{"n_layer": 8, "d_model": 192, "n_experts": 256, "experts_per_token": 8, "d_expert": 32, "d_shared_expert": 64, "activation": "gelu", "moe_layers": [1, 2, 3, 4, 5, 6, 7], "router_score": "sigmoid", "normalize_top_k": true, "routed_scale": 2.83, "balance_loss": 0.00229, "balance_bias": false, "init_std_router": 0.0107, "lr_router": 0.00115, "n_head": 3, "n_kv_head": 3, "head_dim": 64, "vocab_size": 4096, "norm": "layernorm", "norm_place": "pre", "norm_eps": 1e-05, "positions": "learned", "qk_norm": false, "attn_scale": 0.125, "tie_embeddings": true, "parallel_block": false, "init": "normal", "init_std_qkv": 0.0286, "init_std_o": 0.00714, "init_std_up": 0.0286, "init_std_down": 0.00391, "optimizer": "adamw", "lr": 0.00202, "beta1": 0.9, "beta2": 0.95, "weight_decay": 0.0, "lr_head": 0.0111, "warmup_steps": 309, "schedule": "wsd", "decay_fraction": 0.576, "decay_shape": "pow", "final_lr_fraction": 0.0, "batch_tokens": 65536, "seq_len": 1024, "doc_mask": false, "train_tokens": 459200000, "steps": 7007, "dataset": "wikipedia_en"}
Below are experts of layer 3 (counted from 0) of a mixture-of-experts language model. Rows are named router (the router's row for the expert), up (a neuron's input weights, with its number) and show model dimensions 0-191. Each number is 500 + 25 x the weight over its row's rms, rounded and kept within 0 to 999. Numbers have three digits each.
After each expert's rows: "gets" lists some tokens that make up at least twice as much of what it gets as of all text. This comes from a sample of Wikipedia text that the model never trained on. Tokens count by the router's weight.

# expert 25
router:532465513497504513467492513478477495495518517475491498507488503519461532504522505472486486509488507483507481508476484496457540529525551478476527486473516450466503501496487489517478455490488510523587463423508476500450498502487542450453518448523521497485516501522472452497499513513477540505515466506475478530519529495483522510554469517528475499534476496466544478519537527474467511514501478500496497481480500506526499540475468468494487480497483489495541537506516523513475524516509511501497490499492469497495500491536500494439475496493535453505473532514512542555503520508481522535
up0:523512477483501495483494455490515498525484500470430534443485492513466512494560499517476469485494487502505501457531536488497517482528493477522458532535569475489474500517488537487524531517526545502495515514515516501486497491513447538497465510519478494517476523502512505514512527430509471509502520486508526514528488562431517493495526459492517518510534488484519495516466473486458523520482519510456473496494478460518512514486499542496537501520497479525510461494496511509508490452512481490525475478471498504501517527528474535449509511507533518489504470507531497480493427499522530509
up1:492525509470456470470506460462476499544481485456470519463492485533510499478522523490500468528515484471476455461516489519479531464510453487515513507524510501483529484526496508509536532541520491526504508505507525481500515481546459505488492502496506472519462539508531455532478513456539460492494519503507486512490513495438531510516525546492560528504531481506471453499461461493478517541478526523514511472531517446484526488499497475493515512479514500478474482465494494490530469452495506484518448499500515496466529467511469545495500481494536488478511521482540545491525494516482519478
up2:488499513520501489508469486487508484511545467477514495533482511487496491472508519545467471500502498503500481527470541516447519488518495495443476542491511503515467504558513476534521501452504491457537489459513517507537455543527518499554467581513509489520483494514500465504477494545491499474500532490499504465503509479540504449507477518535511473509450499503471469513497469494508516505512490518518493503491521481554510512553528489499467509525500512479446490477497506526488495521540491515514505495491490517520490473456473520545545455497447528475484456481504507528494490544497499476
up3:477534490490461451483515502499482502500486514498455495471541504538462509510539529505509499491472508488457490451536492515468530476516445484503469470528539529490502501533501517479535517521509511504482513511515496467501521487534470539512506489494484488511454521456490496518516552455516452512512525505563476515469494496496510552500526498462556499492500483514437481521499514508496533497454508483498542453502506433477546508503514467507531508506513488464522500463498512469505477442543487501519489465518546477481528504491485534503531500496504496491507547495503501474489473529499493487
up4:538475535496511482515498524489488502538524480488498515541466458499521503511486478491508540474550511529497519533500498493502427517521547503502542512504522495525486519461494480495476495517494475499489485516491481513473439514484484490463482490493499506522505518513488486493471478500446518520510526478487407525516510488489496465500492482484489460505488508515533504499496525470488483473532488488428521516494458552488468481515469547506518503517476517482466496542534484475514498485487513490536529469512492454481487576471542442526461496497494482501477499501482465452503517500500491521
up5:543498590504502510508539516491515500477477499496492501521503482508517524464525457481496500494475523520512501505521490450525463522491501483523531520565498462516501502494503487543497487482512494509505440483494456539450444562492477495440533452476506493500512494476495487445511472507465494489528481537485497515506505485474509482450480538514489561516513484456524509509496523542462453496553507465493453511475517494535508495487492478504536482488488481508534504517530497507500495526508505502489502498517490514501514482499470513441512525492513464514479482498481507512533515491455469502
up6:481520504491525495507458545573492486516516478557519505537472483487482491508505475476487500495521519535495502506461477509536444509474513507499527504501478507488491490508535480479509447508482517493445487497506459566508460549530465485540513469487540492502544514457499514496496497545479518507504504494478482526515479502515508473529484484516488466519538501483506498536500535439499465503504503479487521466494494549449538504480478482491534483484443508481436529544517534517500514529487527469515505476516462484529489513535500522500524508467510476513506461479459507481521516511493502498
up7:525467587506459517498512513489481487509508496482509476551512499493495498502543486457527471523507516499511541521498503508500497492549522507584525490521541505467470500512534470507509500480505511528493458465506455524482476506519507476462533463510512492516470499468482470470553511483482490505502470491484475528507508489454521483506474542492498506512473491475484498530510527471512521485540544494478462495505555498496528503496492485504525488497482491453511512514564494500490503512536490513502516485477446479513505502470464541481534550471466472515467505515455509451532510506519480475
up8:534526506505464497493486525463498513480487519466470494496474483595468479487524500528534510447462513489522478480507545503480515507507491493511490512517499495553516561558464547517506520505501449504550483463500492472513488482501513529505538496564493536502477496494505515502503533468485490495501491498498492471502512507477510536438513485511482527503506506480491507509481496529496521477534497492531516480484504461519505510489480471557483492477515527497524515483509521499482506474475513477511544497519520505495561516501497492455530511492523498414436538517512470481490495520529511505
up9:493514526486445519504506482501498484520482518438446524465493503517481525475550470537481476482529503484504508461518494455480496489514505490541452546515523525475507492528524506455544494493495534526490500466517492534512505522538484493505501515506488468542453557467505476469519499448536479510500502544518506523500496530489523523521523515483534540517530476494478491518459481543442496507487514490483485478496544479551500514484504487505526523489485484464497488486507493517545462472544476489478480492511453506505511474473488576483504507497503517492498460497527527498486480516464483483
gets: "1", "2", "3", "4", "5", "6"

# expert 172
router:528540476481526483502482493487461483531459492449517494513513500527454528494514537512505479506515517473524464504501484472437543511472492479483509532534548496452529524510479481532478457493504499517525490456538459475488501469476540506489471466516471545535483547503477488480487501530481533506482499474505460478491494525469515488510487492477510497509521516469517486505490484510506512545492528494469515519490491497537533523469474526516485510510522460464482518491480508513491459503538537534524473507486526511458535480528529501494476500523497495482482569462548518544527453509527504471
up0:519508524499513543478487507477513494526499486492483488550528532494455495482490544518520505462506520481520492508470561504493519495496481489483513508499462465469487515456519518539511457519465499510510508451518483485508485495481498511477550461512547495504506522508498482531468479508518487540553500489501477506491479514504497541495490555467449469500467513483532494510498516529515508517476531523473483543510532422527511516464476527511488441478521430491537470524526497500516524496497540504478512493461500463512536490478504460506447494559508490480516527531517507495483504471515494498
up1:542485491475500487491497526508472473495533520551547493516491531497490478543476465462474486525497507507531529469464511505494528551491529487528493497492533478490492511533499498503455456504522492505512484497507504485482506506477536466493494523463544500555503527556507469517484513513512520519486511489481493484486514531480505478555490501519480477500488493463497502535504492474547487487474513476495546519468454513471529511518498496470444427539508494504509505441516514527474518514493518516517503510482557422493483479519488508470477520459479476493496507488517487511468483499537566488
up2:528509501505492495489460482506487513501470477465492537459513517528530519488490531477497448521495487477537473496490507514479524468492484475513477549516546509490527537510512529538507495527496477563502432481545486495520500472497539498514463471519516485473491539529528483464455450517498531521502485490478489498490495514469493478478479566513459524506508503464519544542469499498508482504487540491501486516472506482473503485492479480533509514486495548503513458507508510506526481536477483484456489468479481534441527514524506545518457519538509473477507466465538494527509508510512543483
up3:508468471508519513487524510486521472574493512510516482480529481500426495498460515519489495508481519535502509506496568484517529512551500478522524479501491505462521525495506535478481510522508512516540483516525462466508453474477484535512519477500490508530493562547491474451566466484528516522474479495498451445486505506470500503492481495516472491493488481475487469490498523526534532491479532505512518558492500429485506496507508504529491479485527471483487476476516498494498490487539498492473501507516554472480496504492518498525444508513546495483503486502530529524474500473528511460
up4:581469483481488498506502521509462506482518534511506488525551526502500522492492483455502486494506499468447527465484480527538488433509521473523528473482513520527499509487479548514514486506492490516502498522509478504479523489496510532490510470529462538517461510519501489534510528528476478505468472498493496456529512487541530507504506510491473458517499509510553534539484486489478498471522504499518464503482469493455461537462496496534519472475522485477525473500510549503500546505471526474480475535520507546488513508501430472501478504496534500482469530508473471485494492432502527465
up5:540535478492506459472505476503465471545445495448452510466512460525469512512518520526495529491498500499490454484513503486451520528509499463472515546530530490481501507510471481489476499491548535494503484494525490505517506515455491490486478533514470516571541522490494514511489490522469501500462530483494516467527499538496504456517495473494527546505518529486535456501519459511480524543485484520519503514519487550489496519482530536511507482509519480530471528477511496502547458502520503518550484507476503505464512461537516476472488539539489537501507510450542500483497459505507485507
up6:477538510480513500491483468490439500490532524483484481496517502485509511514499519481466541513508494448525484445516501512477554513494478494510511486497446497500497481515472488530459470505583467541503536480518498469494473468504512526580489463536472552508457531523502483485510515515490507504492527502485483484442494514496506497515530486446499527509549521494513459508529514540471534477515448506470518542520526537476507523528496474508486474462513512499488503485482489500524489475505528515527498491481486528540519488544492503521488456506479499505471525495494473489502552479517485497
up7:517541504481491508515495485497504467499499468495493523464462521493485533524462482504521502490519516503456473497513474515526513501513506472501519453496476507518522500501459490441532452478487482479508508487511506505478544501471508555516462537516492507464540530497465503497487459516503464498498465480542507521525460442481517507529529478479485469536524527470504488513521530503498539556459487499464539478532487458510468514543461526539509498465516503467518487487516554523499462537525494516463479524495479522446521516489542487479503451535502497492476505504477514522477495464515515525
up8:480526468509482491453475511489466490486478444494493502466463481536470485495474490486505489463505524495524459475479521502482490499496509495428487533489490495507472496536515511510499505494491524483513511475510514494537499517488520481491449575527517518521518468467537530481459459540455484519501523500535481486504465520491514512503494503508521531512503477446551458499494466512499524502503466504492492499488546464551462508520527537528530521488491504514479497500534540481533480495508541545525454500480513517497491483524502438465533437544503507510490476489530514515502519533526499503
up9:530486498483476508496494521448470472471515503482507485493519493501481492507498492514461474522511484401462496518525502501518551502498545491444531499519507512473503475532499446506503445479526533501494481501506518507517481503493552486551458486499543526477545512496497531541446471526498515491508555512461548500480495538490522488543490507497519499517512501497491491515531498502453503530523512499521489499502513495449503520499485533496501496502535472436500512514503467504508498561522545496502466507473482551488527488488498494467526512493469485495507504466497546543488521466491509489
gets: " was", " t", " is", " |", " res", "=="

# expert 229
router:525482491487475547469529510501514514500465506428477500493511469518489536452504523510498449524480487469505508506473511479461503518487479473524533489526493468475491510500504482509509481502509512538535447460539483547478485478497507516464546445525480505545463517495491478498529487474501514487536451467506496516508504485447529504486497528498518544521475499459523487510526552487480468523522502480484504481499526459528496517493540462486490470494499497507552504540515512501490459486498484486489493510508495480474526461489500529455465537493529477502467520504515516573504527465510497458
up0:549515483477459503476528469469496472508497476464496533487539512505493528470515530544507456526443510497499507494474518514512525529512489448490516536473520456484456498501502500506444480489510489537532458500538483514562512517472510502503458524512497495509502530485456470475551486475470531505488513495477504500506484485494523516538454478505536525534500519453481441543511502487521457514507486491508499459484470538514513516497536510487502514483495485488525518518495514498481486502551482493506482523483546488475494532473452513439473497483511472521489508473529501526473503503545542511
up1:540470510459505491497550529482493506487456486505486562463535486490482537456499504462463511503523487462523462485491486516482478504456510477494532522545513489468483493482447466509484485513511540514512511519512499534527513506480496505491454474513503523476492546518487521436471513502495491518453507511526499544483491520496504507512550494469508512511538472448487520515489499485466484559488525464494471488501473493509510534503522532514544481529497469523502487480535512508558469511484535500519455508479509461478547514524511502454512509545533485481470527482477497512504506454508515501
up2:544462495493515537499476504475483506515494494514456486512509466496497521490489510474502485544489486454536499507470487516449476505507560504470537551516520488486504500519512489518482459504514543544530459455530470542483495484541535463509505525522502513486491540523471525473535483502486485464480471508500523530489495488514514506513481474456538518520531488463544499524552499490455509509515534467474480540471512548514468538541521506501450494471473496481528512499502518542503510502502545502489444508484459466516514501493501525486470478508531467496479494470519519528506485469484527480
up3:485473486473464505479521476457458455493514529469460501502527485532476541473544531496485470515458518468525494485506495507470547452496499467525502493498525513488484501531461497518484463476528535513537483464535496526514487500499544490516484484520466505504458506496499459515499500464516476493470495500534495519450535473515542549543497494472503489522471515474496449509515486521490509498465475513510476480475503474480519559517481466476492514512512524507543530502541506522502499498500495506515451528466519485499537486484446512476479472531488450467489546477530506522499497462508541486
up4:499483522482449498503493541465469500504467502513474518486510519545484507515522501472498503494449488458505473490503497536489486528498513482468513496564530514509486515556470503489496502455489523516521481485534491493472482536497492505501481492522500512519514527502451526486493543521496508511463493529509486517456497479471542518492517469499542495531501495447500490541545536471510502526501528506510536492452512500497488543484499465551515512507446492487507524489501511511491501487531521473504486510482544462496559510485521509449470453490528419477467509477519541551497483494463526504
up5:483457488477476491471513498467474455527472481474519497487520543503483538477518481503493463516504503477500469476508537511475529501535489465492535492492509500437512530496512487510483497495505531548538448466549457465498489520522525469502480528506466505521495566479455478460490493489510474496472492501489497485510501509534548536529501483507526487523499461484473453534500484481490485512496485546483490509482540506522493528532521542524482513462531482483533535496536512540502509487514510496517452555456523512459500504502493518477487472547505474515474502490535529521492513488497560506
up6:507464495480509510421502507517510480530504525482429542486519480523482542480476520492467456526493513504496481510504483488517520504488486460490517540531506530529498509516461498488483480578526528510516487493515502468504515456483480524508492522512499503503492533504532534533507497538499489523456487482488514480521456483486497551501544489497516498491494512481491518543453485489475504534474469474473501524502476498478496544496508519519498519498497494549527488473486477527491459508494507475514435510492515475480500479544510497508520499549543491501499548512522538477461492447473566482
up7:468492463474490472457478472485471502506516483478477507486480487503502546471515529496469456508484519509517450496492518530493511504458506443461513551491495504468472519473466505532494434546460566501536437504553502529470523491534499514534474508523498519497501532531499493503503463471491492495485510462482483527467498471502531528493516500495519525532517515474496536555475512467469479527513487473472528491512484497515501516508511511515482555498504492508484490486512506515512483507471535495498440509468482511474496549495525482463460499504523487489479545495530514533475487510501551478
up8:529459528450478493521473522494485483501526507519465536515492490512449524517491463483462493530468502456500486480496552508490528494474540494489503501510473516454474511551491492512502453512486519552543463473536460506512495538501528496510465504523507509530476538506452527467468498469490514523474467485481506519427516488517521539509507523479517523518510521467525461532470491495494499512490494482495475526485501510492486540546527481497478500483468515493502486518518485523471507510513506497516480472463472473528544551484474510489508501524509477463470525474523492529481537473437539519
up9:521470531477492495504511477489438508494496500522505515444458492514493560482490557497523499518496485467492463498482530516473533475454484483463508496504521525518508496515464562540512482541499542557504496484519447526496507481519519517511494476514507520489474503560499486497491500503467506496489471490533480521496495464478510553494493529497476476512526508496482508543488519469519535524494519469467484498466468496482502546478483492535502499447482440445478512476487510515477493477510544487498490495484525520435511536472485486484484490536538506473472505478474527544519502474495500491
gets: "ing", " of", " to", " the", " Ch", " a"

# expert 163
router:521477500495524530494492512486493459503516512503511480536513487512466519491521490471508498494473531504534492528466521503455531507509541478471497523485513474484476506489504460499462463469476517496587465431512455495486454524488551468459508515523506490485523515513462471496501471514492530502496442487505501522493522488525518483529478471504486517550473475452523503522531496504485476525483494521492482493468509517545475542494487524503498494520523490503555522473531505524488523544534508493458462526477470490475494457499500497463478517561517477492472529509491523545495522497466528521
up0:520486523474485489493515521523499490493502470504523495472544478483515500455484488549473491502525511476556516496512510538520513498493493510554488447496438493468464476529516507489510452508489543488500490515495486541463526552535499483544509440484502490505526498465480506512559471458439505498510528513474470524550475536490500499514473552516480521512511498499492531498545569461507486545505469493513496512482533514462490497523525496519496475468450499503496510499494520509502491502516504496486495494477490529502490530545468487476496531477489494526520491480469512489465538464460470488
up1:450525496456523523498495474516497467489538533531499507550570483505484502466525442475499498509521514491505492495490454447485470543517531496433512528498490523514459484481510478491506477474538477474505531490488454549499451557473522468524476545487509493499495509446505501501484456517484491450515460518494513549528511478468499511536520458478474484524473534493523536494540499513493495491542515484495516530480488529532507517458501482491517498515493500493533502531484474508497513535500511462496471489515490517522498488497510480481473488528509502473486549491500504478501450489483521504
up2:515477474488498501506502482473519459503479498515513517454478483481524504498471458513472508508509490508524541509533541540487515448514483492518499508501538513458466516531514514483510491449512509487550484489497496452522489574553517497501462524503483507530515529524497499500534434424495507471502489526475486473482538531514513479483477481521493540522517482532480504523498435498465468499480502552493508526490536502543437482518476521490519516447505493483509485459491538483507487524548507518480523544483484493510464538486519492502477505525470510519489469485503499504487488494481488493
up3:490494495502517487497455463510468493469519518493527501527515498508522498500525507492451492485511502504484526512487517458488478526545563508453478530490509494489463475482521496535520525551490519522490500459504510484447439519479516466478516519535519509510473512502474468543512501504528518529523506502492461549498490493486516492567496459538520431499445526506501504503512496488485562525506513472457527490483517468507476526458491509497506484480482441452516507500531485499490490493543483506469515479468502505514492484466459540501514490519456490485493491517491564531485528520500491514
up4:473494530507516506499520527525506491496508513524476497500453486500474525503505492551474507481525497535471470503447487517481519499483492502474529449494471521509487486511494496521520475491468556488496537455512500507502477490540505496483521534509432472524485503491493588484480487478484494502499469462568470538504532437518496529544512506438509494525521522495511490519482532470444503484468477461516571513472507528505516507485476473459507514519480497475475532523539490530516508503483496471504485484534495512486508467473491516521501490513501503485473530507501517563523473506484503509
up5:537493475500512507488516543509500483504448463500483497490536540503509493411533466480502494533468532502523509510489515512514513489460539488430483551499491506498469523525529474504489503487502503506500464497514509531496449518511489519448479537494512535493521529442492505505481473521539477522503508483520485537498496462505508493476524484457503510492519467453480513494503478536501478518486489483477504473474476500492484493464488532514562504493526545506528503540510491505499506516480582546496506493460515469467509485509488499454510519505473492493486520503552492501457490542526534483
up6:472503479517498508486488430475524488518500523497454477469512484510468496504550534531484490551459519527480488476499531495442579489509503475493478461474502518480451472522509530459519512509497530475517513489509528436513524498495506498522517519491468481523495496517506515544491519456507506498509500478531471471510512512496502494543495479482517545510533488515453477488490520512513525498430496505528537482506538460504505483494524476488507486498501495486535505483514478489483504481528521468447470478475530503485493475470468492493517496556504509503529523519537582505484500494525532494
up7:485511482500493481477490468447489491509528495505543541519511528479478487522513522531522471494488472481487499468457542472476452506552491484457509526474473518507477498465510512509514512514524527511502529479513513476504480485553506474491484543495483505485488512522520474504503475541508471522500489548524465495529483502505510512543493466509532471495521555483521491478536529527465507504451488508497528595497497515487468523549516528506522503493516481446531501485475489508514508472533488495495469459506509503527495446482529492516539450504512473510555522485524523444479502525497491504
up8:516449521481487494514549489422474452493477479469475515503506533559487496490511468464470520504496495517512448470525474482488491497562499458494484513498514506513473533495493499492523518516502490491496499492528458491536465507533475468473469494484498522518480522468514475486464495523488477513483523496486487490477530524450516502485515516465539528531510496477464471481497485506534485541523542524477491528507512481513474534480554480522523529459500508479525488510492498503512485520541538550503457503542534498497511500503496481445478484517470483497484533476539554508527504540469524482
up9:514429488470489502501512454500480492514510493483514486535528509504490499446482510463490428518482470459545488511507518476499492499465486486466540558499535524498449506554494521522526523494523493524497468500504501508499487520509499499467478530506503508503478524488525523501464542523524464506526519504509490442441482518507513489498507505532479456471479491488468504520483470544518465494530528473470497507499514457545521550511515461526479500514497478549553462500551507497483479509493489482475490525465539499532515490492479522504507489509537486506519516496563496523496515471493533485
gets: "2", "1", "3", "4", "5", "6"

# expert 12
router:528490495507500466483498466472486490501522512484491503451490521506474550500517528504496505511496485469521467491519491534440573480520513471503490492465508485477499501500446545482481491486507511529604500435501487467504535478486562473495462478533499523469511496553490462475496514521493529495463467496499509513500538477530508516538473513543477503521492484475498503509512488466483520544469474533502475506477502503521481550500489508495467514522519483494495512459490537514497525516517474499487469528472495537455491502548496481491478480542520483500483515495496517526501514497487536539
up0:563506461482467513500524517504492491482503484523469482447462525515493499481474504520483526487484483473462499461532506530470530448516498488534500489523492488479521503563421502457497468495524536515509477480514523530546514459525495541524494487525498495504514516534479524465509510472525489504442521502509514532493510499496506500490502512485536494507532495482501493479459508499477526519467483514483478470526502542452527513522491512495507511509501500479459474517488505491502494470459493437526505539488489493450529551554523491533537466475512496490506493537479471491482542478546518498
up1:502512464488520470483535540526502459491487486454476534472468492488429537509522520547506490503483490455504525484514470435457532478513474486541503489492526518482482478458519522478490493467515530490509521493521542511507462512446529498538464512509471520507500504486504521534459508520453530501561509498507476538531514534516497500554506503496499498513528536501502438493495521518465499488487473495512516503487500536478568489556519514487520527508494504488494500495528524504544492480521482492459474482490504505483498517492441515516517466494462489504518474459498499532479515515474500495
up2:495510482468482519503475510516509509488503513557500514549583542505499500520503475453494531522551484485528464471503471525559516441490499501465489455459465517523503501481489502531507546524477463509483516480503477508496510488503496472484545519491497484494505508478509493474528502477499519512487458517479525525548520465488515520509525540500473489517486506508465533494485542543514498499500542487541489497481516459540483491469462457471504499511485466525507501476502501508502522534466530472440464507509464490524525478509510566508501491550496482460493507500477486527505495475466519486
up3:531528528495496498469495527514506482504506476539531486519461483487486499437510451484480468480538532483491515522497523472485441461497526512514477537532472497524495499480506532527492469485490538491498499496518477576476457494513490520480496533513492438501515509498443467476549499490471520495487509504515460532503497523511504490491493534530506493513498485431489513526501563459513454523494523494469468495462503540495483483541497493497512507568485456459472468538512498507510496498539487497482496486477472509518509541506517530510533536486498489497506476494476523530508523488463516486
up4:519513491487498535487539444518524484480503509463479478473586501484515515508476478530474499482509480508554542524498527455515517502500472516557484477507486543507455497523492495533492496473522494517510503485496500505489492551456529521545504513496499508518516487547510487488491485507501510533509481525500507426449472550494506434503487504550493541497481465510492490536520487536476512499533524523500493520532544467475513513556532484490464483485533492488502506453517560489538481503498475482502508534497512492488480493497490497514465496484490490517485467479482486496525499489452463494
up5:521505520508525496510505527478479498518492512489468548502474441514485499502492502482480512472482538494494447504544470537491431464475498490465505591489547483510486545499493494488515438490506497489498490515501496537488493518525467521486484515505455497503504539515489430460483499526507486504492508547505476515529516528523494479495506513472489546516514482477513530495489517463451477503448484503496480519484454508497504480481512523479485522491475524515453506501519552474518509497492526466521490477521477483477494513554530477514491470526571516497489463509549493493480475510498511512
up6:534569460511481496533470499498518472507491471505516470459480485527502481487474468465490509490496531483476521493532483532514538525489492504482485548541497523541451528590467542473479457473564494517501531473500495528447499503497494509510506508507505512514525502508473508504508511463481507451433486491517510521520501505479510455485495469516495552499540499483491518516518467519515518532466482491484541485486503528472502483460497478508496509519506514513449509531475558517524492477503505537521515498482476531484499487554482503500467507490508506469473492462504500514495492532535515482
up7:519480527514521497498525503551454498462521502518571508518466488498504504456487486490501498486513527498517483518501445485495474509458493512496485515493485506547531497485503539466494462559483482500482508514510484529439457498494503495463506542499523492493504515486510475474488512539461513506517477541532446528530480486545509512501495529513485470487522456493511533495506493519538458566494487470499475508475536512495463483499531495492471528556461454472475520493502496486500486527478502486483520481499501510452502491512489483551502507536508475465494472474488513494531513555436494496
up8:496489464513500513496471466460507488557492511468521527485470508488526493514463489541500499490494465527527493541545518473512501474525525491546459501469574511479500539469471500543493514526543520501528523480499508456490492515484518517484473515526549562530498521543484454534472498479532529493486498491521498456472463558500509448509505470528503470511498503494492485525473446503470503515468502518462454468534527453505472496518519517491527534460529496510490483482533514518487466465519483479500513530519472487468488528493517487505481496480501500514475495506520533505531516513504512493
up9:509532504514522525495520516538464511505508483468460534475451480484459509521441542523478491495525469475540533515485489521491515511508531487541490520485498498495490514532467478485456495443535511552532524490513540524488525515470501547529525481493489505512530492534474485527468497485483508523500503552448457503505496534499499474507507522494491503530490543517542478486518517475455495544483458513513494495516509503485497498507523485501476512463474545495440477470509536472514502440514496474511542517483451497503498537475505498497453461494477501487514457491462470529508493483529502494
gets: "0", "1", "9", "2", "8", "7"

# expert 247
router:486533553489505538482485487472464497495506465478504486506531500505500538510495525487497508509519505469502488503461477482462547496513518479511499480487520459478523489475501497499498486505531490547529475461531468506488482498514485460476530499518487482496468510511423482495507499440501476490508442518502540514547498484481534502539525555466517511558505511456504493523514511512446544497498476470454465497489521511508465545511525474519499484483520502530523502504538496528484516510503465470490532524504481507491520484511425516483441490552521499479478508540511499543491514513480525517
up0:504505493490517468497453551504475485533548469476502492512474517504487503485492509445494493470495515499450534475485514497503516509517529500541520550489497480471475529444496509519454473452500558463523477490496513491450492527501510529514519517525475522465518527546450521548469508469497521486491462510503508497517494474505506485514464501475485505521451467461535514528509472521457491504507487512460495527524507523544486523507482510490518460502534475506520519506545519494558509469516494533515475534497483488514483462509481499518459499562503496460466485520530525488506489498487502546
up1:500499550492495504469501485505475517470518516473552493516564506500489522500536495506515497544506519467465470492480464478503499521470535478493581489531488504453524482472530509514517494520476488498505454488514419487466462501499506496508494545483524496489512505460489489461505515480526497509499496517492509548503540471486532512514529512484509458504526482495530524498490514507482483541502506485493488507462565463500483517510476491525533480434546504513502486521450477527523517515485525471526494479490462506459504489490483515496494470548505450499490537483468516525498525519454509531
up2:489521495478515446484553527486515503508458440480533493473556547500543531449495520487506489533524534494484487498508493523536482488534531486513488503475471523472502533516492525483517501506520500509501508485503480487462511490503503493484477493506509535488535482504493478526458486501467499538505515489539510448509527440507526510501533545535447500492534474478475490506498501503546485524509493510476481539495489514456481514477429535515519494484526502536541451475470530506508522473484519512473479522495547515440514488519510479493499528525525505454486514504502501482472557513490519481
up3:509479510502532509478520485496494527506528485491497534466471502501483505498474479498461483529439506504509514505529466500541517510498520471493509528465518524482465467560528467453534460496466517505521516540514532494455514533504460504497504471479532490474543538517483461491462498495506488498515521501512482561492471518467533505542496515510484512511487510488497468509484486461493491490526509479443481478507483452469548505503465482460471491473528421452509532532501532518499471488472511522481481517521501501498493504464497538502464503506524478525508524500506531482480546476527477552
up4:507471510483484459493526469493513462552506497481490495488501486498513498480569459461521525503515532458521499515511451506515480483518501508501464514458545526549483494546535509481492509474532500465501533509499493454544493482499513499474505505491560518528492498490508489528496492472505525457527475489522518473524521487497489468548450467542498507514489515483460475525531527479475467486516496496523466499506500505478489490542518485502476470476517513494570509486516536492453514489491465481468485506525504436520479446511482487472516532494454494508483510520451528500507533498528523525
up5:502505537473503488486448567503517503547471469505433523495463497525488535535519523488484508509493522514552467498444555491471484502467455469477531473523504519515506486474514493512458517468524546511512488483496505490497497526497471550501505475513482541488511490561506506501506495504523483485454489515497521481521493514478499446500482493452513547518493502505524519514515504531467498489481490493504495527456493514458500506541532530499494497496559551497479515515539507511514492498522499531482508485495490457477510487496476487490481531534488492485501526504554483500439526451475512534
up6:528486524503548527493528490519496505502463529499494526464549486480511553487502500520489501529474492506507485529486477502502479473487510503472507501530511502463510513499495504537538467523467520486512470488500451515474491521496506513429517418498518518522518504528511488464515504510460508468493492467464493509515520526472505482479470523513544502528495472466498523523483509477517522507528500487473490499529477469518504526487515504550474458487512497448529507514475521517501522517537535522507465458503509525423488506520475500453523482485519487541507514452454475573485481494461527514
up7:549518468493511481501506529444469474492516526504509534494487498514470532451481541527461483507459497498473518470519500489507528500506515464492537529524525459472501501523453473525482451511522535474523452515523518499458487475457476514471482513515505516499498555524492492472516485503505499508511486540486505499445479533499537500532564482509539489500541533463504469518488453489495497515491491495487530501502448478511539511506480470492539524482492503488493506479524481529512514513552498470493489551491497491514503520501492489490460493427512482517526527495507530493452482502500556526
up8:494530531453501482503468549473521468548504519488476499516493530509488547499524457477487509503465508502501500469524472514487510495531496478505491489487455535515471480562513493517500514482487516518501505460519533491489520507472497472544536492507504485507564515480491482497486443503520496492505488534497481502471503475494525476533490495476467516527485514492482476482496525537463487510495485470553507498491496467520514494485480458485559499519491505492572552466538498526544525490466514475451467519516492463512497436528520517469467481488524483494505496526525496508564515458526518497
up9:462530514502525474516539423502466497538504478473516496488484514492498484512478495523519443461533535499485512493523527550500524519510486503493486492502487455512528489524503532452511459532462494533526502466531503477471510506529509466488519513511515474485453482487443507512498460457514497495523484537527447535483483504478527503515486510513506481529514537479548507533515509475470527578495473469469489485531541457493492472495475499546525507510487511500466482486489488519522433496472507525518505500477461506497503526511515498535526489499490510507475511507485531502529461485532489462
gets: " The", " April", " June", " May", " October", " March"